Below are experts of layer 6 (counted from 0) of a mixture-of-experts language model. Rows are named router (the router's row for the expert), down (a neuron's output weights, with its number) and show model dimensions 0-63. Each number is 128 + 24 x the weight over its row's rms, rounded and kept within 0 to 255.
After each expert's rows: a language model's description of what the expert responds to. This comes from a sample of Wikipedia text that the model never trained on.

# expert 13
router [120  88 143 126 125 154 170 131 127 169 164 105 156 124 114  67 149  97 114 102 156 126 101 127 156 161 138  94 122  99 122 146  58 145 127 139 126  99 119 146 144 137 113  93 126  86 156 121 139 126 167 138 159 147 138 129 153 103 181 129 103 123 154 163]
down6 [118  97 106 119 146  99 125 119 146 137 148 146  86  90 125 130 105 186 186 139 140 171 103 116 140 134 119 121 105 130 113 151 115 142 108 113 147 182 105 131 125 143 123 126 130 139 150 157 102 132 134 113 149  99  97 105 136 121 129 146 123 167  96 153]
down7 [119 133 153  96 125 158 137 117 124 106  96 142 135 146 112 135 121 143 154 141 111  93 159 147 137 138 132 125 176  85  95 118 139 124 164  85 123  94 139 158  82 114 121 148 148 137 134 157 154 155 155 128 110 109 136 165 132 115 131 157 121 104 142 119]
down8 [139 142 132 119 156 137 156 159  87  91  90 141 120 110 156 119 119 139 133 152  56 136 153 153  96 143 128  87 130 166 138 124 126 121 114 108 110 128 105 143  89 130 126  88 125 108 115 173 141 107 176 173 130 165 155 137 100 145  79 105  96 127 131  75]
down9 [153 119 139 178 161 128 114 139 123 109 148 139 121 131 141 111 138 131 101 145 122 148 105 125 127 140 145 124  92 113  78 122 113  96 105 141 143 118 117 123 119 156 156 139 148 127 120 143 144 110 141 108 153 161 115 153 153 129 132 113 135 120 133 129]
down10 [119  91 135  88 155 131 133  91 119  97 133 137 107 111 158 112 130 163 167 138 101 104 156 167 156 125 141 169 107 133 112 104 108 164  97 109 113 109 166 186 133 124  93 141 115 130 102 121 127  90  87 131 107 157 143 150 149 115 142 105 119 169 114 138]
It responds to: Adjectives and modifiers before a noun, often capitalized in headings or names, such as other, new, national, local, Total.

# expert 35
router [107  93 138 165 103 138 177 106 124 155 129 123 138  94 141 106  99 136 124  91 123 144 141 136 124 131 134  85  95  92 123 108 106 116 144 123 110 141  86 113  94 117 113 132  92 107 160 145 141 136 184 143 149 134 148 150 147 129 157 131 109 138 136 110]
down0 [163 143 111 130  93  81 121  82 123 104 157 132 177 160 108  72 154 146 155  91 158 122 166 123 139 155 114 111 113 109 139 135 145 107 134 145 142 129 110 132 159 185 121 144 121 158 116 123 110 121 129 125 141 134 145 178 132 143 112 118 115 110 126 157]
down1 [130 160 157 141 103 150  83 158 110 121 136 118  98  95 120 143 132 132 127 113 140 174 126 105 144  64 124 112  82 127 174 120 120 150 140 122 123  94 138 109 155 136 149 153 117  82 122 106 146 136 141 109 148 116 158  70 126 149 104 110 152 157  94 139]
down2 [127  95 129 149 109 143 138 146 108 101 105 179 161 145 137 107 144 135 143 157 103 123 117 161 141  82 130  80 144 111 158 125 150  92 134 110 146 161 139 133 140 108 136 139 165 149 129 110 132 122 114 139 147 131 128 147 116 170 150 130 168  96 118 126]
down3 [120 129 141 131 138 153 139 127 126 104 162 136 143 132 132 145 134  94 109 119 179 140 108 138 105 145 136  97  96 112 166 140  97 148 147 135 103 112  69 122 130 146 132 113  95  99 156 124 161 128 173  85 133 176 155 124 151 100  95  98  97 131 149 122]
down4 [163 166 102 105 142 151 133 134 133 127 102  77 137 119 107 156 148 160 103 137 133 136 108 128 130  82 120 147 134  89 126  93  81 140 133  98  92 124  96 125 117 140 141 186 128 147 113 121 140 114 148 113  93  87 120 144 122  86 106 128 106 145 139 114]
It responds to: Month names beginning dates in lists and prose, such as May 23, December 9, plus == heading markers and score dashes.

# expert 26
router [ 81 170 140 127 130 174 153 109  89 152 119 146 152 133 122 141 162  84 101 120 122 117 131 132 118 141 150 149 116  50 150 140 133 118 118 137 113 104  74  96 142  99 112  94 133 115 152 159 128 163 110 173 145 119 139 126 145 124 135 132 134 118 150 157]
down0 [ 97 134 135 128 128 150 117 118 144 136 158  99 148 150  73 141 130 131 161 132 130  86 114 196 115 129 147 121 109  99 159 141 138 136 144 118 147 170 123 124 108 124 135 145 142 112 180 131 159 117 125 147 130 134 110 132 115 112 134 154 141 144 159 158]
down1 [128 118 162 105 150 136 120 141 128 130 107 104 128 122 143 115 105 167 155 132 122 124 145  72 116  91 107 118 140 134  97 124 115 131  83 106  93 156 156 130 127  90 121 151  90 126 161 146 122 154 128 124 116 116 113 137 130 112 112 115 136 138 111 112]
down2 [119 107 117 132  84 123 136 110 109  81 145 117 132 135  82 124 155 143 163 149 144 144 167 134 165 121 165 118 114 110  94 132 156 186 112 127 139 122 113 112 182  58 128 125 163 135 100 154 145 150 121 106 160 145 116 141 134 130 132 127 113 175 150 151]
down3 [100 103 108 104 184 167 172 132 140 119 192 116 144 157 107 127 105 132 129 121 136 117 128 167 170 135 133 136 131 115 123 101  85 113 144 160 110 123  99 125 183 162 120 135 138 130 160 123 176 151 140 132 125 168 127 151 130 115 139 130 133 122 194 128]
down4 [106 128 128  70 142 149 145 113 132  74 109 112 157 100 101 166  95  96 121 122 142 133 133 123 148 129 132 162 137 132 119 114 123 144 134 143 109 136 113 110  79 123 106 185 155 142 158 148  99 126 139  93 127 173 151 155 138 143 101 104 142 112 137 135]
It responds to: Commas and periods ending a clause or phrase in prose, before but, while, The or He, including quote-adjacent punctuation.

# expert 3
router [104  86 126 144 112 148 152 114  95 172 143 101 124 122 141 133 121  84 114 118 150  99 114 119 102 139 118 113 116 122 186 138 124 106 161 158 133 105 114 141 115 141 121  69 104  74 128 116 148 155 172 132 149 141 158 133  93  93 158 145  97 107 138 103]
down0 [125  77 113 150  84 161 156 110 131 115 114 112  84  81  81 146 120 123 147 143 121 162 128 149 138 120 147 133 124 151 139 133 147 174  93 123  93 125 131 184 153  84  73 131 137 125 124 154 151 139 109 109 148 148 121 136  89 114 147 106 128 125 165 112]
down1 [136 148  86 118 120 150 117 128 176 135 114 102 157 103 105 138 130 113 142 111 115 121 141 108 136 170 164 166 154 140 106 103 125 136  97 133  87 130 102 135 164 152 117 117 108 142 116 139 140 140 133 161 140 137 129 178 146 106 125 169 121  93 150 120]
down2 [148 147 120 113 100  98 119 111 125 137 151 112 118 115 139  98 119 128 108 139  96 175 104 112  97 181 117 169 104 137 116 115 131 108 143 118 137 115 115 183 144 112 131 181  95 140 148 107 135 132 144 147 149 116 108 129 119 152 140 111  80 122 131 150]
down3 [ 99 119  99 124 119 139 130 149 117 116 124 126 142 106 176 142 139 124 139 151 111 155 125 152 146 132 148 125 110 142 113 103 151 174 137 144 154 117 109 139 131 135 131 116 127 185 119 184 124 138  94 147 181 144 138 156 109 134 163 151 111 126  56 152]
down4 [ 94 168 157  95  90 104 117 141 143 166 129 188 134 147 142 155 143 103 137 144 122 173 141 130 118 148 145 152  80 141 167  97 161 176 113  98  86  89 121 145 126 106 191 140 107 135 150 148 124 119 147 154 139 162 124 133 131 132 112 138 159 144 104  88]
It responds to: Unit abbreviations after numbers and closing word pieces or punctuation, such as km, kg, /h, mm, -referred, -ound, dashes and brackets.

# expert 9
router [113 101 133 121 147 150 160  95 125 103 156 152 157 111 144 145 138 115 137 109 157 112 116 161 102 138 152 124 132  90 134 157  58 113 128 111 135  99  99 128 118 153 106  93 159 112 131 154 147 122 108 147 158 160 126  99 115 103 158  93 116 157 157 131]
down0 [130 141 120 120 127 120 109 119 116 141  99 159 144 137 173  91 127 176  75 138  95 135  94 130 129 150 124 169 122 130 134  92 119 111 150 123 106 106 122 141 123 130 145 115 148  85  89 143 154 121  97 136 127 118 100 143 115 136 143 113 133 116 116 108]
down1 [113 147  93 136 151  95 156 108 134 133 123  93 110  99 133 110 134 128  97 161  92 102 105 123 143 137 116 109 132 110 136 131 142 156 126 141 142  77 133 176 130 128 127 118 121 148 141 149 118 134 130  87 152  96 118 129 111  94 127 113 113 142 114 104]
down2 [145 111 128 143 118 144 151 142 138 188 109 127 133 127 182 154 132 102  90 113 159 143 127 132 123 110 132 140  84 133 199 151  85 133 119 127 105 132 117 130  97 141 129 114  99 107 110  97 143 135 130 115 123 127 121 164 101 167 148 102 182 132 132 110]
down3 [132 122 122 126 111 165 121 120 131 125 154 116 147 120 111 120 140 149 161 125 145 104  91 117 128 155 158 120 106  88 103 142 160 138 104 108 169 166 133 153 158  83 116 111 134 136 120 138 141  55 107 137 110 118  86 123 107 139 116 147 127 128 110 155]
down4 [131  70 154 122 124 164 176  97 167 131 139  96 174 130 132  97 113 139 111 112 168 114 100 138 136 156 104 145 123 113  95  97 104 150 130 123 127 131  92 113 124  94 108 161 125 133 101 132 125 150 125 100 153 157 144 150 151 134 146 148 171 152 115 138]
It responds to: Pipe separators between table cells, plus semicolons and colons in lists, such as Census | Pop., Office | Name, 1200s;.

# expert 32
router [121 114 147 115 128 141 162  98 113 110 147 130 156 167 133 107 140 121 137 101 165  67 122 158 141 154 150 114 165 107 107 120  75 145 159 108 106 111  91 119 136 116 128  92 131 115 142 133 126 140 147 140 134 141 116 104 180 120 165  97 105 138 128 126]
down0 [105 103 155 127 157 162 165 102 121  94 144 163 148 131 109 109  99 120 147 141 145 145 128 132 116 102 100 108 156 122 108 139 100 142 102 153 120 142 107 141 134 133 131 159 139 130 147 152 128 121 137 156  94 162 151 145 100 166 147 130 134 150 175 167]
down1 [113 144 155 124 144 140 138  88 111 121 157 127 123 144 104 158 112 145 131  82 114  95 124 143 123 112 115 108 115 124 153 106 128 115 149 110 201 120 156 177 115 125 157 174 102 134 146 130 143 142 113 142 115 139 149 128  83  96 158 109 118 106 162 114]
down2 [ 98 132 156 106 163 126 133 138 137 129 104 186 111  81 125 118 162 133 125 105 118 132 140  96 153 160 139 120 104 155 122 145 136 139 135 135  97 143  93 120  66  97 149 134 139 133 117 117 165 135 133 193 125 105 159 117 120 176 148 139 124 135 134 131]
down3 [140 102 138 135 164  92 126 134 124 156  87 133 126 123 107 103  93 181 145 111 137 118 144  96 125 133 120  75 111 135 119 156  86 109 133  99  99 175 132 159  75  78 156 118 163 123 151 106 162 125 137 144 115 163 112 138  99 155 173 143 127 125 145 131]
down4 [ 94 137 153 139 105 167 122  55 109 131 142 125 152 114 110 148 125 118 135 136 110  96 108 127 153 147 112 102 104 144 133 135 138  75 157 169 150 111 140 124 156 146 120 150  94 141  99 101 150 137 114 145 142 106 112 178 128 160 149 111 148 182 132 158]
It responds to: Pipe and semicolon separators inside data tables and result lists, like race results, month rows, asteroid tables.

# expert 56
router [ 98  83 111 150 133 147 152 112  95 124 142 128 153  96  96 114 108 116 114 133 174 145 117 143 133 117 124 113 130 108 109 184  75 123 154 140  71 103  81 120 113 139 115 121  84  96 182 149 155 112 154 149 133 141 120 127 127  79 147 133  72 147 175 111]
down0 [104 130 130 110 132 142 105 128 151 116  87 157 165 142 154 125 121 126 148 102 107 114 142 111 159 112 200 144 143 129 176 157 109  98 115 108 124 128 116 181  99 117 133 136  83 110 109 132 119 131 106 136 137 171 104  99 153 160 109 167  95 132 112 128]
down1 [153  97 124 136 127 165 114 138  82 152 116 109 116 182  93 133 137 144 118 125  90 165  91 166 179 136 131 131 168 113 119 110 183 117 131 127 170 107 134 128 104 124 140  74 104 117 156 166 158 161 126 126 147 131  85 135 105 100 123 108 105 144 109  75]
down2 [149 150 153 139 133 170 154 126 131  92 144 128 117 167 130 126 128 132 132 146 147 130 142 134 136 156 127 155  83 131 141 119 123 145 163 171  90 139 102 125 108 126 137  99 121 111 130 120 160 151 112  97 122 100 140  98 129 138 145 109 130  85 113 117]
down3 [135 119 155 115 112  90  94 126 158 113 146 139 141 107 142 103 125 145 170 109 124 135 127 113  86 120 110 132 108 142  76 142 140 135  86 140  96  61 151 155 180 158  87 141 158 117 125 113 129 130 113 149 117 127 140 113 163 125 131  78 170 125 115 102]
down4 [117 119 121 124 123 141 141 129 120 125 141 162 149 117 119 132 135 165 124 128 155 118  95 165 149 186 158 133 156 147 121  66 123 156 174 145 104 117 127 160 103 138 160 107 123  97  96  95 163 109 116 136 121  98 118 139 126 105 133 117 151 107 133 109]
It responds to: Common English first names starting a personal name, such as John, David, Paul, George, often after a dash or pipe.

# expert 22
router [ 94 111 153 159 112 110 168 122 151 119 137 121 125 115 128 108 116 102 137 110 160 120 102 123  71 134 136 112 108 138 147 115 109 138 132 147  71 105  97 108  96 126 133 108  89  91 138 131 175 142 149 138 128 113 164 139 133 101 180 115 108 133 105 131]
down0 [ 96  79 127 107 108 140  79 147 113 177 116 120 140 142 145 149 139 102  99 133 121 134 140 134 147 142 137 143 161 159 175 117 127 144 150 101 154 128 141 116 113 130 121 156  79 113 151 115 115 156 160 135 129 137  93 107 163  95 111 106 132 143  99 123]
down1 [ 99 112  85 118 116 132 101  90 154 104 130 128 150 152 125 138 130 177  91  97 122  97 124 118 172 136 136 131 123 122  82 122 103 140 138 129 101 146 106 150 117 147 102 127  96 136  95 177 119 106 156 106  89 141 178  88 147  59 104 145 101 117 133 124]
down2 [115  80 145 107 114 155 114 107 134 165 102 205 150 125 165 143 145 137 124 113 146  93  86 112 111 134 143 116 139 107 132 130 116 110 109  87 125 119  93 117 126 142 140 144  89 153 122 136 163 139  98 160 161 132 164 151 121 107 100 107 119 143 100 134]
down3 [132 127 120 157 109 124 104 140 126 140  28 125 142 120 123 127 127 141 124 142 133 138  96 118 146 129 138 159 131 161 121 122  84 171 111 103 137  97 125 131 108 125 173 100 119 127  62 160  77 162 156 161 136 111 133 113 108 131  80 144 129 129 102 101]
down4 [140 141 114 149 128 139 159 141 140 117 130 170 108 155 159 125 103 108  85 106 166 133 141 174 121 127 165 114 107 132 115 108  97 106 136 149 160 148 150 122  87  98 160 165  79 148 114 176 121 123 111 154 119 114 123 144 142  99 128 167 112 115 155 170]
It responds to: Unit tokens after numbers (ft, km, mi, m, °N, UTC) and punctuation in infobox, coordinate and table lines.

# expert 55
router [150 130 120 129 109 172 187 134 148 117 151  96 131 118 175 114 148  99 107 149 150 122 111 138 100 145 117  71 136 160 126 137 101 147 126 118 103  82 100 148 130  56 111 110 100 132 169 151 147 138 165 127 120 116 173 133 112 109 132 145 100 129 136 137]
down0 [141  87 119 126 135  76  93 145 121 180 120 117 127 138  72 102 143 131 144 108 143 129 133 135 148 151 112 160 124 118 136 111 129 127 136 130 137 116 127 130 140 167 131  83 150  92 154  85 188 140 125 114  95 146 155 152 134 130 151 151 118  94 117 145]
down1 [126 125 168 134 152 107 134 104 129  98 155 143 153 151 149 119 127 138 164  98  98  88 154 139 137 108 119 139 122 107 157 130 120  80 103 121 112 178 139 129 162 114 143  45 109 114 144 115 127 109 112 119 104 112 121 112 160 119 107 126 137 121  87 102]
down2 [144 139 121  98 109 159 153 130 130 101 120 144 151 131 133 142 129 124 122 166  76 125 142  97 137 127  99  68 141 114 131 125 141 129 148 119 130 122  94  97 140 114 116 133 126 143 145 136 143 144 139 141 137 123 175 152 129  89 136 100 114 147 167 154]
down3 [ 90 145 188 138 144 111 173 105 150 111 125 120 142 101 159 151 133 114 130  83 108 132  99 114 145 114 141 112 108 164 120 141 118  82 137 109 112 127 125 102 133 115 123 159 117 161 129 130 111 100 116 134 158 119 111 103 126 169 107 148 150 115 119 136]
down4 [108 159 152 126  80 102 123 160 137 102 149 132 129 112 128 111 121 114  84 134  88 144 108 103  94 111 144  97 113 163  89 117 118 116 116 130 120 128  79 116 129 119 105 146 137 133 115 166 140 103 103 122 118 159 125 114 146 111 131 143 165 139 123 128]
It responds to: Digits 1 and 9 starting four-digit years and other numbers, as in 1934, 1868, 2014.

# expert 33
router [120 107 120 175 152 148 136 134 123 122 160 123 172 171 109 163 116 115 104 117 119 118 126 158 160 127 131  76 122 126 125 154 103 102 137 117  74 116  84 131 141 127 133 106 155  81 153 120 194 138 116 134 126 141 154 149 120 123 130 111  96 142 135 147]
down0 [172 114 138 138 148 122  91 102 127 135 161  59 125 110 133 122 156 159 127 100 133 106 148 117 159 127 124  86 165 117  95 169 126 104  94 106 133 101 134 121 123 171 123 144 122 125 132 114 123 115 115 116 170 119  83  98 148 135 120 135 121 162 101 192]
down1 [125 114 138 153 130 130 151 143 107 106 134 116 150  74 114 142 134 164 100 114 105 114 122 190 150 122 134 103 136 140 127 145 154 167 153 114 128 116 183 137 103 114 126 132  68 108 174 129 205 133 132 143 124 134 120 146 158 114 165 171 138 101 157 136]
down2 [136 160  71 108 163 163 183 173 134 134 114 152 120 143 107 117  87 120 119 105 128 106 117 158 109 170 107 172  92 124 167 114 122 144 148 125  88  98 106 103 110 103 117  65 115 128 143 124 128 162 143  94 158 136 133 152 113  99 100 139  88  99 150 103]
down3 [ 90 100 181 106  95 120 153 135 126 123 150 159 115 169 131 132  53  80 116 147 131 132  67 136 162 147 163 153 127 158  90 115 137 123 105 118 126 133 106 132 110 117 109 145  96 155 174 137 150  66 107 103  88 142 138  81 124 126 118 116 119 114 156 120]
down4 [137 122  96 160  82 126 129 107 131 128 143 115 148 101 125 109 105 131 148 124 100 151 146 139 110 110 166 121 129 129 134 143 118 114 168 146 162 165 138 114 120 156 132 138 155 126 132 123 107  90  99 161 120 120  65 114 132 130 143 142 121 147 103  85]
It responds to: Middle pieces of foreign proper names, often after an initial capital letter, such as Xichang, Zedong, Uruk, Sasa.

# expert 47
router [149 128 128 142 151 126 150 105  99 152 154 140 132 148 118 173 136  66  92 101 171 136 100 154 128 147  92 118  97  75 137 145  84 120  95 162 121 133 116 155 132  94 152  95 123 122 152 132 130 114 165 127 140 142 164  96 168  99 150 102 139 139 124 137]
down0 [134  94 144 116  79 109 145  87 162 114 168 145 151 139  98 194 143 120 149 133 121 122 123 131 142 150 129 147 117  94  92 100 148 113 138 138 120 157 145 105 169  99 138  99 165 113 115 128 131 106 167 142 151 116 114 100 114 120 139 125 114 140 113 138]
down1 [151 109 110 115 100 124  91 163 126 109 139 122 115  98 176 131 110 165 136 156  99 110 167 113 147 119 112 132 136 152 110 120  83  77 129 170 114  79 134 108 130 144 152  99 135 142 123 145 150 166 113 151 125 119 157 141 144 133  65 131 105 132 161 140]
down2 [145  77 135 110 146 133 110 146 162 152 140 102 115 129 127 132 137 118 190 115 173  80 109 108 126 163 157 112 143 126 152 107 113 142 132 112 151 136  88 148 124 128 140 131 106 150 124 113 171  79 114 100 122 125  90 148 109  93 134 122 111 131 139 137]
down3 [116 123 111 139 182 142 141 144 131 126 109  80 139 155 119 135 129 149  81 120 125 150 147 143 102 127 150 167 113 130 123 156 116 116 170 108 111 167 136 114 106 135 150 114 106 114 172 137  57 119 155 120 117 105 133 112 121 104 129  83 116 143 170  81]
down4 [113 145 123 132  74 168 126 145 134 107  92  96 130 111 136 118 123 109 141 162 131 109 157 127 115 104 148 138 124 142 136 110 126 122  97 173 122 121 123 130 118 162 162 120 160  82 128 112 167 107 156 148  89 123 135 135 168 100 152 166 126 125  71 110]
It responds to: Determiners, possessives and quantity adjectives before a noun, such as many, two, all, such, other, his, first, southern.

# expert 34
router [132 118  99 158 139 139 162  99 102 156 123 128 135 163 123 141 111 153 120  79 169 123 112 154 138 150 133 100  94  75 150 145 112 113 114 147 104 131 133 111 129  99 139  95  97 107 180 125 142  97 126 139 115 186 133 146 177 124 135 155 107 119 112 122]
down0 [123 150  97 132  96 139 109 110 103 122 112 128 100 153 143  76 124  97 136 124 134 149 107  87 139 186 140 149 102 114 114 140 103 164 138 184 105 149 124 143 130 100 118  77  84 189 133 111 158 144 106 102 130 129 122 169 114  64 118 174 175 121 107 149]
down1 [130 145  84 112 163 172 112  76 125 111 132  98 128 143  75 128  78 128 109 120 143 124 164 139 143 156 132 103 121 104 138 154 170 108 142 175 125 119 150 141 134 108 145 127 104 118 129  89  81  90 109 120 115 148  86  99 188 135 147 111 163 107 124 176]
down2 [135 108 131 135 166 131  88 118  92 151 156 114 118 112 102 108 157 138  92 139 132  97 127 140 133 111 143 122 149 135 142 130 146 137 149  93 120 124 154 143 100 140 146 164 122  71 116 131 121  78 151 158 145 110 102 120 111 159 115 114 121  98 138 116]
down3 [112  94 114 137 149 105 104  96 114 123 138 176 111 142 139 109 108 109 136 141 150 100 119 129 166 116 117 136 128 103 139 162 109 196 118 146 113 134 124 134 123 107 129  93 137  74 132 138 149 151 126 124 154 117 133 170 123 136 140  88 151 107 136 148]
down4 [146  97 152  93 132  99 118 114 118  91 155 158 131 125 163 109 124 104 133 130 126 137 136 165 110 123 142  87 150 124 101 103 105 142 160 140  85 127 117 143  97 114 112 111 126 190 119  91 104 109 121 138 116 129 113 138 100 108 116  93 120 128  77  84]
It responds to: Middle and trailing digits of numbers in tables, scores and ranges, plus count words like several, five, seven.

# expert 62
router [119 129 129 192 153 185 152 135  98 134 108 148 124 149 133 138 103 114  84 140 178  95 118 118 109 176 130 144 117 119 132 149  72 106 149 124 142 109 120 161  94 142 119  66 135 104 115 163 153 150 142 137 121 134 152 162 145  98 130 137 102  99 142 117]
down0 [118 150 149 147 171 155 153 101 131 128 138 135  96 143  89 147  89 181 107 130 108 121 148 107  91 133 121 152  86 157 179  91 137 116 101 149 153 131 127 117 113 108  85 130 128  92 123 108  90 116 121 129 136 159 151 117 121 146 150 147  96 130 119 129]
down1 [132 159 125 106 121 106 131 131 130 120 123 143 143 122 148 116 173 133 108 115 159 159  55 100 143 112 128 105 109 122 165  88 100 118 102  97  96 137 133 164 153 147 140 130 133 111 123 158 124 133 164 140 120 111 138 132 137 130  96 145 133 143 111 113]
down2 [101 142 118 117 119 150 157 157 134 158  85 142 100 127 132 129 127 147 127 147 145 121 163 147 119 148 137 167 122 138 110 117 115 146 152 101 129 118 161 101 105 107 111 100 153  59  69 138  68 148 151 171 182 132 163 103 115  84  85 156 137  90 163 135]
down3 [123 122 129 120  77 121 120 133 144 166 108 154 145 107 123 158 136 102 106 134 115 148 140 130  82 107 108 173 114 134 135  81  92 131 116 106 152  93 147 159 103 165 108 133 100 119 117 148 134 133 155 148 111 120 125 132 161 134 117  99 119 133 133 117]
down4 [145 109 133 138 108 128 137 131 161 133 125 108 120 130 117 101  87 133 117 106 115 127 139 123 159 136 182 169 131 139  85 161  92 110 107  94 162 138 109 107  60 151 129 143  98 171  98 109 148 135  95 162 130 154 149 143 159 102 132  95 102 125 142 113]
It responds to: Head nouns of group or category phrases, such as team, group, League, Cup, population, system, technology, species.

# expert 40
router [ 95 125 149 115 138 176 161 102  77 123 139 117 171 128  92 108 123  99 140  89 139 118 122 169 124 135 151 118 111 131 139 144  93 104 153 164 122 102 104 146 125 108 159 119 133 107 174 171 187 120 163 119 146 140 108 114 127 129 137 113 139 115 160 139]
down6 [140 148  94 149 125  78 108 135 144 127 174 108 144 144 115 127 124 155  89 114 129 130 105 107 150 136 140 134 137 144 104 112 165 176 140 159 139 160 120  97 181 136  96 121 168 148 124 144  98 152 161 155 150 117 137  97 101 142 117 167 116 130 119 140]
down7 [144 146 141 117 139 133 134 140 131 108 157 125  94 128 170 138 145 152 105 116 142 137  93 156 112 135 140 122 121 137 114 136 100 148 135 122 132 132  75 151  99 146 143 117 113 189 126  95 152 134 174 121 138 157 123 120 120  95 127  99  78 152 131 102]
down8 [126 127 110 132  96 165 122 125 101 135  98 174 147 191 104 154 142 121 116 139 144 138 133 141 131 127 136 116 124 104 125 116 118 116 118 106 147 141 148  92 155 144 126 114 144 132 110 160  99 125 111 123 104  80  91  83 146 134 142 145 123 119 137 126]
down9 [117 119  97 107 154 156  97 147 173 141 136 168 108  95 123 180 119  96 137 138 118 151 129 119 154 102 145 182 136 143 123 114 104 130 160 151 140 110 139  93 160 161 103 124 105 132  83 131 122 154 150 138 164 162 173 122 140  89 113 112 122 106 140 119]
down10 [137 187 153 158  78 135 136 154  97 159 129 189 140 129 124 135 119 104 133 143  70 121 117 156 116 162 106 163 118 140  99 120 126 156 140  94 120 131 107 109  70 131 138 101 125 163 176 105 109 120 138 124 127 125 136 113 126 190 150 126 132  99 146 130]
It responds to: Periods, commas and table pipes closing a clause or abbreviation, often after a number or name: "gathered.", "v.", "Meanwhile,".

# expert 23
router [130 118 127 121 148 127 172 135 125 122 124 102 152 158 147 134 103  69  90 129 111  95 120 164 132 136 103 105 147  91 144 182  83 112 148 148 115 121 116 117  95 100  80 136  94 110 169 167 113  97 159 104 135 127 132 136 136 138 121 108  85 129 151 133]
down6 [144 176 119  84  92  78 156 153 154 134 128 130 115 107 145 108  99 117  79 125 104 151 116 141 123 168  93 166 118 165 119 108 153 168 145 186 153 124 169 124 175 140 100 135 112 151 136 143 133 145 105 137 121  92 101 160  87  92 127 166 103 131 138 106]
down7 [155 124 125 120 134 120 115 128 167 113 123 179 149 141 136 108  80 131 132 133 142 138 161 139 123 157 135 136 166 127  96  59 115 119 149 138 133 144 116 113 136 125 115 172 153 144 114 119  95 106 134 161  74 106 148 139  93 133 115  99 132 117 124 130]
down8 [102 126  86 143 138 159 111 171 122 175 118  63 153 125 104 138 194 125 154 137 160 133 104 133 121 119 151 140 201 115 153 157 140 139 158 152 152 148 124 103 141 122 179 160 132 154 132 153 132 128 124 114 147  97 150  91 152  92  97 133 143 147 147 167]
down9 [152 108 146 176 165 110 148 111 136 125  90 111 133 129  55 142 151 135 118 121 125 117 132 100 142 133 153 100 103 111  81  96 117 142 136 108 115 139 139 134 134 138 133 148 177 167 107 106 115 113 148 107 146 156 131  85 133 163 158 107 160 116 116 128]
down10 [121 150 117 100 114 113  94 102 128 136 105 105 138 151 181 139  87 137 134 118 141 128 114 101  96 123 139 124 137 102 136  85 104 138 116 147 138 125 146 132 158  93 133 169 144 118 156 202 105 139 133 121 115 146 117  89  91 129 122 136 109 124 121 130]
It responds to: Bare space tokens before numbers in tables, dates, scores and addresses, plus opening parentheses mid-sentence, such as March 1503, "(including".

# expert 12
router [110 147 129 112 153 130 145 118 150 137 162 107 123 147 121 119 132  82 103 129 110 111  77 144 119 107 111 113 112 109 145 179  79 115 144 165 132 128 103 131 120 119  94 125 101  76 145 181 148 130 119 121 106 113 118 144 133 100 137 114  93 140 157 152]
down6 [143 151 130 129  86 100 156 145 153 172 135 121 119 157 167 103 179 127 147 104 131 112 127 117 175 129 126 134 162 112 121 119 108  98  91 123 114 131 126 161 120 122  85 128 161 135 116 146 101 107 123 122 171 120 121 125 168  98 106 129  62 130 137 112]
down7 [106 125 139 103  98  96 117 135 153 121 162 159 128 107 170 104 143 116 169  98 167 116  95  85 104 115  99 158 115 136 120 144 133 105 109 130 121 148 135 127 144 121 155 124 120 151 115  89  96 135 124 133 127 143 122 137 122 113 109 149 120 146 152 102]
down8 [ 97  90 154 112 148 145 102 133 128 111 122 168 102 114 159 163 126 153 118 134 145 133 148 135 179  92 140 100 150 132 118  93 107 175 141  85 128 122 164  92 128 159 163 114 159 112 115 167 124 151  80 121 118 114 151  72 178 140 123 104 134 174 150 119]
down9 [152 132 102 174 119 161 108 140  88  92 148 103 175  97 109 153 103 122 109 121 179 129 121 108 130 132 149 106 110 123  79 124 125 164 133 115 124 108 109 117 178 129 126 103 180 163  96 124 107 173 158 149 156 157  93 159 108 134 129 138 156 158 116 114]
down10 [143 134 115 132 119 112  97 103  83 162 128 126 153 100 110 112 117 115 127 123 173 145  90 148 137 117 125 127 144  75 122 133 131 123 123 131 119 117 117 119 158  95 130 176 118 136 137 109  84 123  94 159 203 128 116 110  99 153 175 107 103 139 135 113]
It responds to: Standalone space tokens in tables, lists and infobox fields, often before numbers or team names, such as Pages: 341, Episode 2.

# expert 46
router [135 154  99 123 110 155 146 120 117 131 145 110 118 168 139 132 144 110 110  98 141 140  85 150  68 157 140  79  99  93 121 136 152 101 131 140 119 140 120 130 111 101 118 125 104  99 149 145 145 118 136 130 157 126 134 122 152 158 132 148 131 139 168 134]
down0 [105 180 164  74  59 129 113 139 162 159 167 138 112 115 124 143 146 111 149 122 127 152  89 108 163 136  96 179 163 118 113 113 103 153 117 125 143 142 117 130 168  96 116  94  99 130 155 141 106 167 160 131 118 129 130 116 146 127 120 124 155 108  88 117]
down1 [108 122  96 112 112 145  93 101 144 117 141 123 111 100 111 115 119 155 140 131 135 124 160 140 106 105 140 148  94 131 117 113 106 133 133 142 136 121 107  98 115 158 137 156 176 124 133 114 116 138 132 126 118 137  97 169 169 106 150 126 135 132 130 100]
down2 [149 118 109 122 142 150 137 168  98 101 103 115 145 111 107 152 115 123 106 108 125 121 148 151 137 101 140 163 152 156 115 130 146  91 131 137 165 144 123 128 135 131 146 143 163  99 161 104 123 115 122 162 176  99  95 110 101 125 152 132 142 134 161 165]
down3 [151 118 135 109 112 142 169 135 154 143 174 151 109 112 138 118 125 107 111 114 118 143 141 109 131 139  89 112 100 143 150 110 159 122 114 119 130 134 128 144 139 169  76 181 126 143 141 156 102 145 168 117 142 100  96 133 136 100 132  94  90 128 117 128]
down4 [122 124 118 142 130 132 154 117 152 144 158  95 128 104 172 108 130  77 115 181 148 155 153 142 156 135 123 163 107 126 142 133 107 174 110 146 117 159 144 118 146 108 118 137  59 154 133 149 137 127 154 129 133 165 135 161 139 135 124 130 116 116 175 137]
It responds to: Opening piece of a word split into several tokens after an article or preposition, such as bur, dev, proc, un.